{"hidden_size": 384, "n_experts": 32, "experts_per_token": 2, "d_shared_expert": 256, "routed_scale": 1.5, "balance_loss": 0.0152, "balance_bias": false, "init_std_router": 0.00845, "tie_word_embeddings": true, "optimizer": "soap_variant", "max_seq_len": 2048, "max_steps": 7094}
Below are experts of layer 8 (counted from 0) of a mixture-of-experts language model. Rows are named gate (a neuron's input weights, with its number), up (a neuron's input weights, with its number), down (a neuron's output weights, with its number) and show model dimensions 0-95. Each number is 500 + 50 x the weight over its row's rms, rounded and kept within 0 to 999. Numbers have three digits each.
Before each expert's rows: "comes before" lists some tokens at least twice as common just after its tokens as in all text. This comes from a sample of Wikipedia text that the model never trained on. Tokens count by the router's weight.

# expert 19
comes before: " the", " a", " to", " be", " his", " her"
gate0:554525439521567551560595453550541456465439441529497515523370474477472475617471470485557445456528412490388468491537584484502473522530571552516470448487498484461511540600406566541514561546409522525516562454460576526514441448456524497464557447461441447535538466494532497515518508503488585489
up0:491466519514534667466524552480533551479525571457545542490514475562470454532549478401515502420552537504527577445513564630492398559524397554528453497562529497493510420550536513541453479466459464444621508510572510511511512471521462469459529492519504531430544598508471402529410540437491442454
down0:527478458501569502450454496513464526556581414430531496491456534499466555428443503482480511461501541456545587507459507542505416480572542554549408629477458424522390522539453499495531554533522503493481455494408478471527426452461437550589482548434463568568427402510415502522526502498485429543
gate1:535441480486466499542435506517515500486500477455477487481411516507447545439426520424452440463439557432515490490495537529639486548523482491559519441525487406470501458457498489476438514539437517382470500539598498489471495508576514488549541453534514535486613553516491576470589498503521465533
up1:457565468471475548500562544569568495513546557480469449524451445404532390407589489379554455512537552448495500482523501493562468495527476531511524466469521515547461488563517381479486537510416608567478545502500464491452497570539487559418558453509512565582450523497315481517436450466456515439
down1:459451438525545530597524542595521579495447544507475450532556562466547412501461497452516481554515486439459468470466527532496514438513559425498471602453518485525459514495545369498459553570400548544476457419490448502460543540551572569401533483480480593500539579511522545508529553577519459433
gate2:537531476478573499495473502600504531449512486465591487514415495501384507523601453548501553457474512507446469541444471546487498493519499397552511503564522430485473514481530426572505554410489435508490541490512503524441541488508491563517434398335439481483544485453475496511430463419509637548
up2:511510456503482446497440536500475500652414583523491557489508442413561521512351500558464470465504493525571504384513487527425513465467567521468534475519522559448426485575480451509456552529474449526611477626451453507534492570515528527455455446503420470595443518475288545528496509504460478499
down2:586522582446484572319538564467572538547527424450436436475441484452504427533461498546589427458511552476515559485515475498400541435454482494391572465494510589441528400495497497426534504562514545593478508569436504525512480572520485439589483525550544533489514542470354503495466491513553469477
gate3:493467456403469532545475458496424445555512522519407545555455422539422503606628526541548370456534558505464529474514400477503486465535498518673545521540470476494542490410549521566545489480646571535503484566516513455423512469446473494524541535463504441420423558550519576431406612467431513463
up3:498544479536500464584527465590458535541434590424531533476526544531539458404453489510477548511501490484544461551533518524565520394475599485468380492535431482544499481605492555534579487455546477480472517603463483501524442434587482481401450438439472563495519453488472480483490471536382437478
down3:509445455541458536541435509539553480512561452472453535555400508581430460462443530508509564506491560492469460438503600533492529464496525432531448511485443471502465516505455468483536520492500515504405508444458506475448546493586492506519478419487594508531503593522500519336510398544539488544
gate4:515437562425474446523563475526392450487557504516567525456500531541491503565581448492531529466488518553461537493510487499532532518513448470555487538461512558480563455434440576528503443492585613581475562526532485471471407580433483412436411538501413508500457532483478458547546532433558600549
up4:557482520478472495453441544548531464467525554446385481474485490475538514487519535507529443512398425504519508488514548634456519457520514452524531526554464404521505560489555363480665460418451516442594511376472491457548580455539442525539612573440513458508578474526480475400532559536510494486
down4:488497464550509549472480580505476504605515579469513637594570502546374557438512504408550406470495527560486522541579457535561472479452489552477540591566530407522516472527449460507525508489478499391530515473503579512499391415536498576428579510418527609517454458492549466482558444515457560470
gate5:616533484463467525437528505478519494479513498424529505515403532474466501427407528485580541493448407555428478549492463558541396501493451453533463516466465533554530386540559452456475585441516537505530451443407508574408534401447545418462462563462521520481437464482539500495548471538612492542
up5:506527418432511507553488508499453470507582489568442480459499538528570501431581496450490563514559493492525582585476465472553577455499484538436515474499458429504512451467514531630573527457535545522442502563538428508506537541448506540568510486548568525451466516472514421452406440571454424473
down5:437463447584442545486595471526554524534459484487436457542501470515508455411430484480474526485518401498464531449509550446496448511503507545454454596538441455501539450442505545527571471430497484549445539471496534482479562414554376566428532566472446393581570425525508499453510448484612431487
gate6:433467451455543481535478474609471462533530482516595496554422534614352521565520468463494473472532409540482549475520457510316592470447546476530467512548600463510496569549402493544486541565573438480481527486479479593492572587472485439527503476467491565429388471481506544537463434460570568544
up6:554527437494469488425501540500572525545452530534460486532530433410487403477496467514541445577552511597513491606464487496501433482523513508469562432477395445553486568496524571496528451514480498491382482495492517478467458509445478500503488445469372495509528499462478445528578530486473625466
down6:473572622436458486361485489605590436479482524548531480559469524570496586543449467516436530443513497384502441489533379482477527582478497450516481442419523504453511519547437552597521543555583592493468438496451489504487588532570433525439462499514524558484468432496552417464558453448527537466
gate7:562615464497548558453512445475482517483475420618416514546426526515408468494554613508511521493520513627545428502429593402494451562462489439544434490453561514552501389561397499495491489655562538519534532477515486464510563528544559477467537535488466426496540454572439442484462503545439465544
up7:555513471540458540430578481509397504473494551395471396546530485510512504512475554465564624508504474474467464468535549476484427528458482595489574530501577524459420489568551481579493495406510577610493461465453589497526490527502484563431521482537549545477570536439536567461418506500478506568
down7:399642488553542523530427518363455458466501447489510515463515547564537413530559533577568633525559495503514495480503535602480601468489487526453516491447508586487502501397471507522487406512550525522577567482470582539470485499527447395503485505481462541496574496506432491574429521538483458489
gate8:562534503444451550557509451545435559486475441522430431520506411575354522524487399545558472483499476483503554445507530524510622591520469503522507466563534553523488505482564450506527394508552506478468468523590503534486517493500493527483481559455415514479495526496480456519474473554463504431
up8:516537502548571451515498561524504511523529467541435512548395496573513560466535419498529527422514466562506482604452578361599498514477527404479446460502492575525579536536497474488592474502511505518590418589398471432505502515492521536440502507505482513506532501533538475531449464495464510479
down8:465468575588483620409510489477504442462432529516606531497579430555521507482461535555534446487471498455439447488510573529491522520564432436491609507444550490562525515443509439469437514486517378512453431403481510485467424490494578501560511387555494441415422448453523527577504504542501470528
gate9:434440479497450528363454544474442493499465547544422425521531397534451484406543565517456589473484458504597482490539508538491494564442459542561477524364484521523490401506494510482494500513484453475533585532518535453567574492450535532500586401487618498540568565487476549521486530570529547477
up9:558501473496501498421511464416492428472532618572501485525509489635450529500561566424561453529446545475497453495571522588564519409534534505430479490528429522503440537435566428532534408523417489624455477492522564523507531409551532597523439539546466612446532525507497526444508437534527496481
down9:519484572464519372552504360466556500515433484498497446374448485552546577563511503503563387579519551425516495411525622576670491495417534523454465443566455435515478470457443513543457509540574409463478480478559462559532525579483519563487498573487428549481449512424492478454565482478456547536
gate10:548416414497426468562500528479520513492539472457486448480385403503449528478421541387497411501527443523488442526494572521492573577508473356423500545467437524478403457464507563545462567503389446503539529527517467474536541471472428579491467522344503487467496445395529535539483563514566536556
up10:418450533514437543471579456494540491463425466484433525391431467508464540478517456482427463464455497505507512495523563458524501474519487465439505484559480418417505498559514377571484596461512529503431568459402447488554445547448495491509474523570560509489376494587473423498464372573524508505
down10:519402481388349524471497454561432538480424556406541482518502433510479511496478640534541401506494552531500478441413565503504487472450526514475574517528407506562471431569475477563561472557500402576627495509498512458539450456488582529514514484524486456473467530476510496562455503574489454462
gate11:447509586479530525463495564522500485500604406493486499528439434499482455496516535508489514421523535518488379578481530571503564446471450459420564537428453559506480447491529542488485545538465462516508530440447472461480519424423470483556511497566484461505494460475445502478534614512558545592
up11:518483485518488526484552520483531529531459579487584500387492467530446624508558423505471426466482566488573513434517577433552543494476524520576407467588496468503508537499607391526465488499582468542484475465521514531490533568535494458591438485495539510438507573566536535567429428477485494466
down11:484561495496506524498451495427465497507423487472497541532525552447494472484515480510625395456511451503542474435477548481442487561467519401435586428491506490550537576452476440516443514465590448566525411472465516506544500493533487515537487485488509452519386506511505510455519537634543507530
gate12:499541444534443510518506462504490532395406553506494599493446498552487426498532600495549462497514599523489440372571478414496513518567454450537539423550431545457540468468420533492522459555548411559513567484535521599535623523440483495516546473467507448504600474526510481421514528535413487574
up12:505570445501542509430525454539499484533485496542481426519497557534498437428484522595460580531539473520419510577458450524470442430475544512485557611471511536483530576437506460489474528423482449569424523451580480482488488436465457441498612495509484426505525500559582559506517582477414463528
down12:408460565496377466490389534488487480482510535471516487556527501500515519587398542501441522529468521472538468389523438511540488504567604515485542595448432418529555496465516416536446503486452498520460481545507511534474469518502401460547527557508497550536489460525540488588557453529488444396
gate13:591505525443541474521488459541457540607547534456524531558468461497561355609449572457546536559457387528439566500500539519555534530496506496485426525493545393539475470442463525503439531573520527533432540450476506503522502569530486537502566478499435492549485563469462555462467403430616492561
up13:466505513479513533457511547546517467477522490501499524589460549499417452624596484565521567502476511583367501474551579555537493515422523451481419521551528501632484514461437559546589535558549522566471525533403442441513576556518566547425484519537432499579511525541389520499562474461488519499
down13:438486418524487511591435556530529560526428496500527567429573565490565489565405562447436467473476488450409434495548540494580507462498436508500388478463563518618479412509514482520488449522529522410552536480443535542502546605533393529520500487569525494539496480405499474450512497505563502544
gate14:528515542546516524445472375487505514385418478491529391498599461492486439441533498500558426495540478556497531532521439439466406488458541441518533453507525485484510483463547537558597470509456541483514514515508556534472536539455443491557475398530487504477612400485437519551500557597512412569
up14:441506511599466489498563594450409538562495491582491464430495528481493516484444435464414466444490506521465452586527575498455539455558476573466477552478539409464539476527449542495428571582544419491520522454497416546524481572511491520531545486444480545555512573463507492534531525431373543556
down14:557439481487579444439537571582525532577516433618495471472456541541476514495558458527559519564426416453528471486488561438419581499546576514542374510529528481551516456509556628533405456546522486488518415477500519450526503509433390457517542443514529487463584475487427530521507466469591538484
gate15:507426496450428527452549472509508444432545441519589486480424529482547503359535428438574451495471444467472469547413576524493470544593469496586475483462506647400524537533519473523523494581544564526565506514464532470557530505468532497436523489494427518531539496442482443472432557474493519447
up15:477591577499501507472534525517492520569434606436421502380557525510521534529474515485459475482344522572554535478580461483498512585482510605392497555407475456533536496556467526497595466440450465429475511548556457364488563515519462496470512601577539463418511382530449478537522400596638466551
down15:553573417627441499465640532439413569457445556498560503429512519474533575443504541578551468577552551609450469537499539514509510537543457345575515531488470520512395504485480499415496496500425550497475477492538471418576452502477618510520522503570555534487538450478520464441493483504520533493
gate16:456513532453481538436592546522469483546506536458460468473442533582465479454494472516479442408597487545495524541441487606440599447527515460480441485487527403549539475546483583485504543530471503562502380554514436486559599464547556426552590491446540470470457451515528523564435499510479516462
up16:397506479485556468515450507440463551493438375544506460511450517486461451479586535479595493423429468530531525612593554499488545513454517462536489451590493546465517440457531566450496550575518445514510472455494504448525480567421501421624440483482458517458540516461484509376510459542597504456
down16:494460539533499533444517472528459447523449486579440498425495440532516480516475467452546467463467504526466435565561496480567531605518548523571419506602473542499489608537553470479466539540491432556477560507521483553485577452501440569546450497516600472546473505461556550566518430448519463449
gate17:547466561538503567517478546474443426419482546432526477541467553564442514651560490485561544689507498503565552479629449548549519500502479499560543545505418477567460342497470459558455574417548504509471467524480392535551477553590463505577453394476565583589510478520474506449464529496528515537
up17:435482503466518453474535494562375493558453434456482526576508585602537540387562535546407527431470564451509637494658530529539598584548502454530519566561452408505450494452551412589554499533467407487445571563587468385519517510555472477583524548547400545490493462561491548501587455516432433495
down17:561432474380374516551550501553528541522575476563540458505523417561458455603513451504453484460488498489511523563535602491446447514460508525559551527460573425480429382497539496555503447477472507418425547502443566545500550541490492541526527398478508526514452518460557573551459487427558532424
gate18:494478457469530498551541553366455464516498528493479341518550453485539556498412505518537636448456527474511464516543506441333481532469476382501476531553537512556477554499493510424574473443579487453575463499524505502501539464528515465481446398397498513459589498428585550577378577474582466497
up18:460508465504501436540424527543400525530450397454461530476544494471546554443486389558476521521475513507512460545591474468408514547456498534355516508460554667502455413534511475459516421475572444534482529538445513504481464472518538493551572548549522524521528467458527520502502473442540445584
down18:528376472489590573455595473545521492574490451484410540514666588455550467554435490499469589465552468477526492531471501474530487525442385403468390483536447624399458504415473565410516539494535464562480511462480515450471453497609515543452468490465506531635523525485524620540448445501548514577
gate19:494488526538556593438542495469474572407678441553415493617455544539415465522570530472474586563513474554462515464520582512475511504469425499517496519542484431596440457496466509518487391390544529422460484418551447496431591443475523461491432421513549492524418505496452575497506425497499536558
up19:552568484455479448485487580410491538555526585505542455401485453631460560503505451465508523327438539530475524587560519466530459502539465454537488423459513455423599516590548474491507558475597412518500518445458582552530481492464483497542504460475497521461501509503492507552490505525451507508
down19:567497470586451469381482487567537412557516545592485529535484432479491477457449486559450498553509502454530546458547429466518529502543496483492515573413469542476554621518442506516484556516483413456542598511646528466470490576519533488450521521458475539552510480456560422437510535527529410486
gate20:474460456454543531432549498563538514613433452429505461488524517498409534539611421491497458491487562483496587519433518539541583504448520498446510540553442417520426523505552472501429510488499532500526487520517560502563475497474378450443524500525543515506506500487526541583456536476426618460
up20:488495474520469458493510406452434434496540523443475463434582447421554433520531557420560488481435576497579569428517459514579429461549564577476539499436495497461378493534532538569526432520503538493576561466508529568487512505492524461475610546474524491496438518549486394450460468497540518566
down20:449499553469560427517508486477480592440479461535522586527455493526513544554566465494417435398461478558526486466456455548509475479495592441449559461578567519492558517474584501471523518455542488577438561418526402543475491454509485468534519428522503520548464492466484428533493557409433439502
gate21:556493454544398577587485441505612543462422520438444458514575476485479468504505537523518495459504485493452592392470449443492610531467460459444592487456573499539600493460378406525547488512570463486497485488522460455560615484477538579445570387433579514473513451545526447455558533461468619476
up21:450482510491491442533481524504452437535513474566569528520507499457516558477488498506561390572550528487535505451505534585456590491420512501503465430589558518561543476515517571417433433503538558581464420511523456543439475431525545510581449443468576483556515473545439494450547546481608534502
down21:515515417508560531596426567485560517450492511526494502491563447547469455536463479556482499481393554443495544432509506453471449452478567521490511482508452506483503437533471639610474506404591475539478429537433447482516413499444448543530540527460453509539520452469482443455467489509503472553
gate22:490450514554497465500487426503577499466555477494508468472453470614432536460482463435512579502518439558485503539472536516571496529592469448524512494499490491550505507488462640582556541565561422480536504491596450433500544535438540372521514401551455431488433519500563506492557576457456560425
up22:591444521537534539439439524553438479513585528471562621582415529465432535522549527507508436389454515569519558562439519536508477533459425451464512517560549573532458551488463392534491514536484514400446433536585462466482599469471499480466457463461567483511394471467417456519428543479499550533
down22:398494409624554516486543470488490555580511492460415500487529444413461492456469469504477514490562424502453500536579509424580390517521490484491490588561524455453459509448453562526607431489522477436512449455617553419573502493521506422563488522516450459555567584527505516443499486528484479482
gate23:529467486535616560463619514514490529505405472505528524536473475562536471500574527480567550460494512508445500503542525503470444375621516515582513458454465500439497519565404437473394452491552592523656352556451395474505479548480490483502454420398446490516462506370467509515471512522438484579
up23:593533508471414460559515515389492522414493458458508627534537549558525576464436559510539479561404531402570460526486570476516486407554453483541491508575520495455516465549487473519606489485525711523555421488376440511523517602493522502503430542547511496517526502435562497448506539499383555522
down23:531505412545562467494512387606417471506537461481472537512544522486520518423489563504534487559451537552531419495456487476500507439496417545529499480495545520454502504528500465484498452510503521538602408512506488511577524569510478537478465500508430502472456523526517441389626497501437500561
gate24:459492458429565503573517500460450439536614447536507515525425473522443550537566577455500463346486460457557563492453507566426503483481577471488526552439512537443488508480483455495508513402444493479509508513621529450409448418559408562488549438479556612512468436379439559540567576445498460467
up24:570490463532483474575430441521475534498521523542581554465494537503508430502575479513478457496579494582553440578458440493471465524371506422497525538492568468536455411494466537410401537533585603439563505528438526449412486498387483463516455465486512538435495469573497462486527492544524518521
down24:594538559544460377499469439482484407487546518503572411467483549564560587418541445488581489533508556553444483534486473480436569441487520436477558490441609495441499455433621534482611453526500553478526468517557550549520445536478478534504527477461432465549571444549539425564487579539421568515
gate25:584500445516508487554563528450482434506533458506482501422522520523479463550534435506511508424434424537510515485483549539495436492538549447547420570483444482474494492458461475490523532560547529386477487558495419479524531482493461440521400492561563488440495512446489504449445554460538510439
up25:531527529446560497579595456505593534517520462394490578425544507450489437490520446559502475520472452549536515454494454497522498486455531395597532524433548449573501465569442495448498482432514465456590499531454620436514468570495459435478435506606523538545551556515504477401425484508559472484
down25:527410422558468424524569548551618496518516393455575464528484447545463541558609418482459404500482429471451484509535590418463457431508504491450504510501576489502494455551465461492543521526500563491465480524453536529507579533538523480483537399577522487601461499516540505517512478590533480525
gate26:565549544492507454525539395480537475508503568488516565543523436463539528471499498500446454492436487560585533438443461512569478567489458430479457503542564484520431474447481552462526487513487548525497477517521519419475573524593526557482530525486601435498552514513524441496460514541534447410
up26:507427546499534504461472519499422434495547487492524474514512529514602408464427430501491544477501526523444360604584480540528544530515510551499442561459542426481533502439416554525560465456514529469526545547502499520556485558432576475528555549403537576559380532516480467383505522428477556489
down26:464512515436529483481425442585524589539553365409510515431527494513481444534501503510464438414461521515429438519455447478511524639439515439498575500475429445500428578521500484455502547494451525461496572498467599528518378406441488462437575520446487507605443498416540523519551610565560401474
gate27:600527586471501527559522547557445565549496458460444476492424555445548450442590542485484504415484478449446548444503579431492413416519526481504517479460535529444441415490453592493508509639489495400452499522442407528454556542392444523401529546425501545512426519453486494487556471496501458403
up27:501488458500452461455507503507527420573436516486555487469521519465538545549528500494507543544514523533510484512608450478445472481545549484491562484538387390511483352512540414466429515486574600398472493449483534479519404374476589518549577484501567540427488438567476479590473527577496483613
down27:471514536516533445475555448504464462517409482478533455516420481498562508450483422561530510546598479522607518541515521503440542512385444515513480406532437605640484437454418511430500519422541497502486559453458457470503446454546439470475424529484444522565496520571473497410438445553487472595
gate28:596464467492486504510596540456405515527431566522544607521426485491511547479435425530499470476412541446477491501578483423466562531451527503419535568448518482451504453454541512473531555498484468576549436433523451545547396524519437479470497490560531541535497469508411397533370599567504521547
up28:514448495547504527507534563487508535588534534522501462503522487444460478560459516443466510462564501486485518472489582461520437465394395502486606460514612465484496524552546480483529468528414447528511602512539547442499680537531606555497535477496485477475529487501586486530476540548487509445
down28:509435447475502495439476498545417551472592570417495502574450483556507461506469562494570527477347566553472577442534547479532500541524524364527540538509567560484484499489507581508549472456529491491484534486486504519524515452504626504556473432473477417517413538498453460460514454543548420512
gate29:562578573512500420532608495462443524548534542500487478490521450503416517474555465561501580468436444573539539461510575431426487541540513527485494533504542470566518482497530507571518611501557535547400480513525519387567434447461514585557522434519493416470497510550472457470499603458535518490
up29:503512549493517515487564498455453495512432453521479572501523479494465538579516487630524550421513495545516402475549496491440499502527479563560455551482501478545474527496494495556558584508502440442536594561499518525536487430448525532546544459483514486460508570582451457488497551473515543471
down29:498471522515537497595582519457523498430467562467603591424552481456437557520508505518472500480440477514505423449511520492480437485528400448498507478498503569519473479612541528540528550556522590468643542414487529557563471553417432519442564429458510509602516544362552514553512481520494532454
gate30:580461476403454513468517492471507589377542506528521603486467472494445509466420557418343477403526456444520473420527450482521524508543501383598525383464464519491521571525647560506553517550475486550530514411458494462490449470524496451484511592482609480470571579562571521528556495466552450509
up30:447499540537478524534496460446544491536461478471462581395510436414467456451607552610648517557497499499530542525546537464474455502473524530421431573515509384522507530512514542566477576432490509463424492491434481475449507551558503481486480450521535421503531474546525491522468413515419465439
down30:556576450610552534559652468602579463488496507559432528515465447464403512527507533608442459519437540583527544456479507510522473541491512609466495490480506501502491436475529541513487463409454543473428609565361511508509521411564427517504465487483485545499401375477542466565419561379551502496
gate31:537471485452502517535471492483503547496404525578517467513508536590482397472432476397559474453512469431537489533506444537435472600433503398474417472406447510472552431411457578434509539514578504427457486528479370518554518584430550494517462490506503479590462622600470507599535477485455531525
up31:540462590588439527494532566551549480420613429467489398527439506576482532487477589516517449499498514535584552506491509473496479526451529455463451536431531522515554464537492582481483482568403569499542567539532464538514570522520519457428440441507589550530530418475488396515430460469543469417
down31:476397441441433456447600532479421552457510558523464496511523548540526389378427628404547561412489471374538469538521563370495468511415511606471493541484488593523457504460556479538505542386527454573470396547450417505469499505499542483389540491517552525515535526541480508506547519549521444451
gate32:671442428508509562390435411487550495458479516512527536434457519515465463463521492534534555371481690495507508500453571418472490575397480524525415543520548416514497492534529481523528408537506526422465560442481544461520467445475423561540503489456402485406473507576485498579367500477478594504
up32:458457444545514536554566534451541523433510537473521475477502537490541511517532459473465584435347452476511480518502503480506563426537459529436637549479488503513524492452570510467532501489497439442465527530558537589504474501462475503466513466484463572526540599438419475577475443389504425536
down32:459589569489463424480354464458503513488419546448414551527518530508476489523446507582526479496550406493486493425500489548502583456510673497425521484470453454441450466516448596484474456431475379560508506540485480428530466562482488477454541563484497479476481508503436424405436458483595500483
gate33:414545462548607390543493510482502548550576517530504463474557531425543539515545440462597575476503478416603517514477526387537517537526520491552472512442470413456541460483415518484543431519514431526507550516454434562570610545505487552522567442512477441416464502576415521423505432537452533501
up33:470563528555479424423532514449480499448484566501481438478461520470509466524456440518497565414587412521544446389507508543531523487411431496529482512553502473543474517568465579537502505587485484510529550549404409481385479526510511463500482526511513547551502482441475413518450458537492507541
down33:532436451485614540477486598430485568438517446399427535473507486512502530444465481531472538547436521526490520572444497530486515504558518464478476505509469504394490546433551441604514504418484596464578551450491526447541493455474475561539421545466457474487580576428492482479529450523530533484
gate34:513443436416536614461462443504554440488514468462497486430481494473354472477580460517507482488564485513481468553371515581537522514450554523549471473486539442471494534547451528543472597460537453407577540523428560526485462419513450457504609550460494497462500498567441508452547560543450548508
up34:563450513514545598472479470461506491482524519512511485557490509523485465622509477523501534459447485490441449451506513523623493510513483484462425568467520475530438511480433474433497575407499556546529515533551477501435572375396397525408498507453580426553474532490494467559490479523520566570
down34:492575469484498427619423543492432477534508423475556495395538460483507586452488497453467507482506553579505505494492415446594506421476569519495448465413482441600497525526438415453547447483548489537461568517504516529436505457567534483558486530534481622500483608510462533474546545452510494563
gate35:521441465510557541503474539368508465463479494441483572387542512484377462535518498473487432530496438507462516508408412460538571509480463505552503444454526564545417406515535422474442569451529430374484484457519506464572486477453456519487426450450448463557487373520447535536519614553495466528
up35:520569488557425420429487465520430477537475472488465528499585452487403528502535484415532472474566416542546438532508501504444569446484524499492536469500476410503485432468432480554537599547551567415452465491557488473513505440479511491573508502474424381472508456448417510446547546535492519585
down35:500528455445481503551516585494542493547507517529493566493432553533453497530544530459595519449565454512468486433525444481561546420529554410521487537486502574544485480451515490386498515552470461539508568513520430565549442436522485533446496534494519455458561495507532477578516494503431537531
gate36:510472527515510499503632522443533510495497522536524471491471413501445593514530590475542485398417509460535455545524475452648494497441489546503505518454434454471487539541511493492526624476575539499529519496537436346571478490476558497514542608491455488489424511438459498468447444518625604506
up36:606586581587442482539462523485526557467434479528569536549515642506486522425528368496475562538475599520484526511562531527485526447512418511520530464536557480458430460477422480534547487415481415552494491460501482473464383524511489498578419402511507479440519538562453423605454516541517503467
down36:461431411393514555535520515475484540424410463479505536551425446507437529524447422517549446568500538464528476487474563657495505491495474407399432495523534448439443490582501414549559557436525407525557456526523574498636481496458486481536513524566504464444499523516546482521498436507498545543
gate37:552525532471537538491385448516516452456526520510393476459512503528446464494547489492623480544462417532551561555572483494448463458452476486493495531472479486517534461483507424441539494514440535474558510516539506429555507569496507502473531485536517510515522491391553496548414441496633468520
up37:484498517534496561484367558495575560503491460504574522542578497441441581458350510531454382569559534540556466525452515505532562504517626521587437450506478535533527510471463537497481507473353485552501521566522539463451457555465562529462532483534499466422436488464442493453488570562471477512
down37:448528528582438533519498507463521453476431537491521530581493485590554497523491514507425459423491461423505487511509509480571525535486489559547464543579519431550494526444528514517401492496490615500517488506441550493515431537473509511479428484387576505592443481484446422499447493538504410515
gate38:609501491483434547469486565516401417462561478489488410417347444410467602516505559571489485492508565594555486533527575550599474518491531493478458562567589412503426459604474580436519532526504561522498480616500479414498470520512517553558517544406519454513487511486460435493603492534457410381
up38:457518515499456523544527548550501476538552596507465442435487519426544598435553517538438542522566491457565544574510594499575578432463438505519503472555491502543475530534503555507440555444478489540517439554460528575582427443539480538561498516580541503427513535444436437470579562484486499516
down38:465392530570515503520532559535508535464561479405438474525560476536444498519500509553499419468523489488497482512605481491386503465558449458568567534592544498418427577515500527491488580502430510515516540472502576490462557498475478545605510688526482462527496559485468529512547582520459559435
gate39:501538510533548577417551503562526535412447532603470492463485461470414490527511465482494476536525496561390606460467609477525477493468566471566553527528587600465510547452512478507494469604560558479488561531438465517495509492474549492502511516469487520522517523469500507409499484483502565505
up39:465523479504473510492426618518554494491547532562529421520415469531483547532508481578464505559490604437553513520508548482538484513466463480566454425422520456541462502558469504516515541470503558462537624508487623497497495485563574501494647477460459493494438515620412505507448553528567519570
down39:544520468485552520467539486513391526532529511554436557515459445524451378511497537563440471545419503428506414461455491378447531479483459491479496520487476512532480512613512516504520502506568534511435482508464456426439558491554539525430462513534529468548475510521550604527533521541522494503
gate40:508339529394528446503502535485503634410442468476496527566470482476582498456419441481474371525466484506541423537557580371469547510514509487573429488477506491468422593599475482473524473530445480474523494473478435496542403561608568460428547549515503544598491545520534505371477536513561564594
up40:484435518480554502515532440423504560492516482483525548459508521548575555459410558487403447576514533571448522489476429461511467566471533440480523496516485629538401437423496601571553480527532457441439451522542558517525500523518493547525538475505501550511462464456481503513479508572517486591
down40:528452563402565535441530486490572584525399571506518461485529419420555511552447529487566557548421507452460498470411463494513545455471479505392456556507415487541434474475546507484654442442474487525508492484504479531475448493542586440498496626532511476483504462452485517444560536553511446505
gate41:507477503478512499520523517459443529594573423530480450511544529531515553442451572470568577389398444558472490535490490587504510546503490484492529475541526479513493408418497461552513529509509479451380421523498478513549512407499418587491527428439464535582452494577457479445588473519477465585
up41:597532561493448547508461460511521528571475525514526484568572488467522550473507475471443591546571407524493453462576573496446409454455457593575540478430583472532582462431512465477473589439585507366424459564495454548508559417402448507537509558615466583518492487535486454501368482494523444446
down41:474476452502471446532466565509459463514576480623499555382548579450451528465552428496501601532504449518462474452473546515499448490590562513479493446536510426458576507462548525541461435482492452480430442529527482558487480469466440478504467475480552420563564515506541566465436472569458504538
gate42:495417456505522501528543498473479512474483460457508345533491496511531545551627539517432568411567548471510561540508544443527526553442457497552523485483583517480466504587422571514585545501457498426405507552471488511541490467509476553580523570579413446520527526570488445554511542497379616529
up42:513487555550501418588458626454496495486507596498423591550518509568488408622525493481546492432484409498504435527507476502448426484493439438501457497486550623553477449522524458512431528479447437526542495485468521534474416494510526501467473459547513522516528471496560620536550581503462464549
down42:526497502458476598409621504427398572438480574471546579432518491554557512628484492512485514560480505539476443571541506489568482414537542491551584486436557381517602493434468381492567450383587513524464433449494517533461463473492506451431527427512472458476521530470452494529515574503553450474
gate43:570460454422492533467478452454510421446431491586442472473419465456450530438569452524594567569545574462417469505509432440553502487505536547492555454550417486481496423618459483503436504495524477515474533501481540433445493469495439532509537510529559535540465512472422481447487675464499460532
up43:543558472513483510524578533511538480510501609475527510390374460520575552538503604568455379488411482502488475445538542489484415469538471591435533505465489534494527571553524578531518461496489494551493494549444446437430507481557450463576469452617494456583519516408507456439516542402426560531
down43:504410464569512501593561453548475445490492530461516578483445476452499518433501423525451530501507565536507536393508506486464499396482525416554510527476460532448524484456410519510588517459549410533509531483511487485389559456592538551469481499490482508471408524413454507495475453535482519531
gate44:427512501516521499396496429503478489467497405410552561499420537475399532476496533498457559459416454470461541557531516473521512475589490588565487483532475472478522513646448457530505473518525466534449422553540531467579487516552506524481475453481522445444522522512504447500457482423454563533
up44:529442536548510508497521503560485579505593499470426516496497507499523435544619428513479493436508477547483491557475539513503465463458472539507459529413494490491531497515453471451487539567559424480512456542463578526536481501552452550495485462535577523509546516532541477504585523493575447484
down44:473513353537555578406566494558497471423558518459534511464512506585449529495621384436473529481511560539497478436463468520562596543525526530577439513487482515536459580479517450587466506539355522491484502543465521524473556447496455467511489548517492467462503511503529533560563518527587470461
gate45:525579480496510512442512524520473530422426446556445499434469419488412437474470514463443574517557509449502535511495568533421459581498446536477491553501465483536505476518459549600504530512504488557484529488466542450522475531392491433422538543411501496486574540502474595527537478550498603440
up45:434513578587497486529530520511435503552502502461511475533469535422488518443503545516488602458580511458541508500500518501450568535509548491493390432497497568491472493506483656540468466476419443524525621550439471494461425516460496552458554619489408462503470481370381543508468470556492475465
down45:471487479406425519561464437408446452414492494407556509521554435511493493575591475460558487409497440530519417577503495620463528490470568452503400449536521451503505502519411480545578530489446462536519471545506524497512514533412438581454549517471441509465450537451483479409568456491427389497
gate46:507468582569540464482539554536359459485471500516485484591496484459470555485648476505437496557577498579592496410557406484521505514568566517473450553559501471511537531499556487492391586465534484455484512577559498413464540482497485486446498466532510421503490596479535487517484455571450423536
up46:522562472427468450475520510441464453501499594524393458504470523555564523489532410477519482516503472530507527473527478423544573634578580527579449500505570526519442546458505535545468494483441530466635450513460511479473456485470579470515523516485497527539497404569376540428588491506443570529
down46:586564475445426519523564572416546537514564471528604475457492490479587474465402505578514440511477546489499584507499497471526481550503496508547484529448464515494457431519499466531520457571610562508499562485416492489527551500618497491459454499544480527522573552556534465430430487581501562532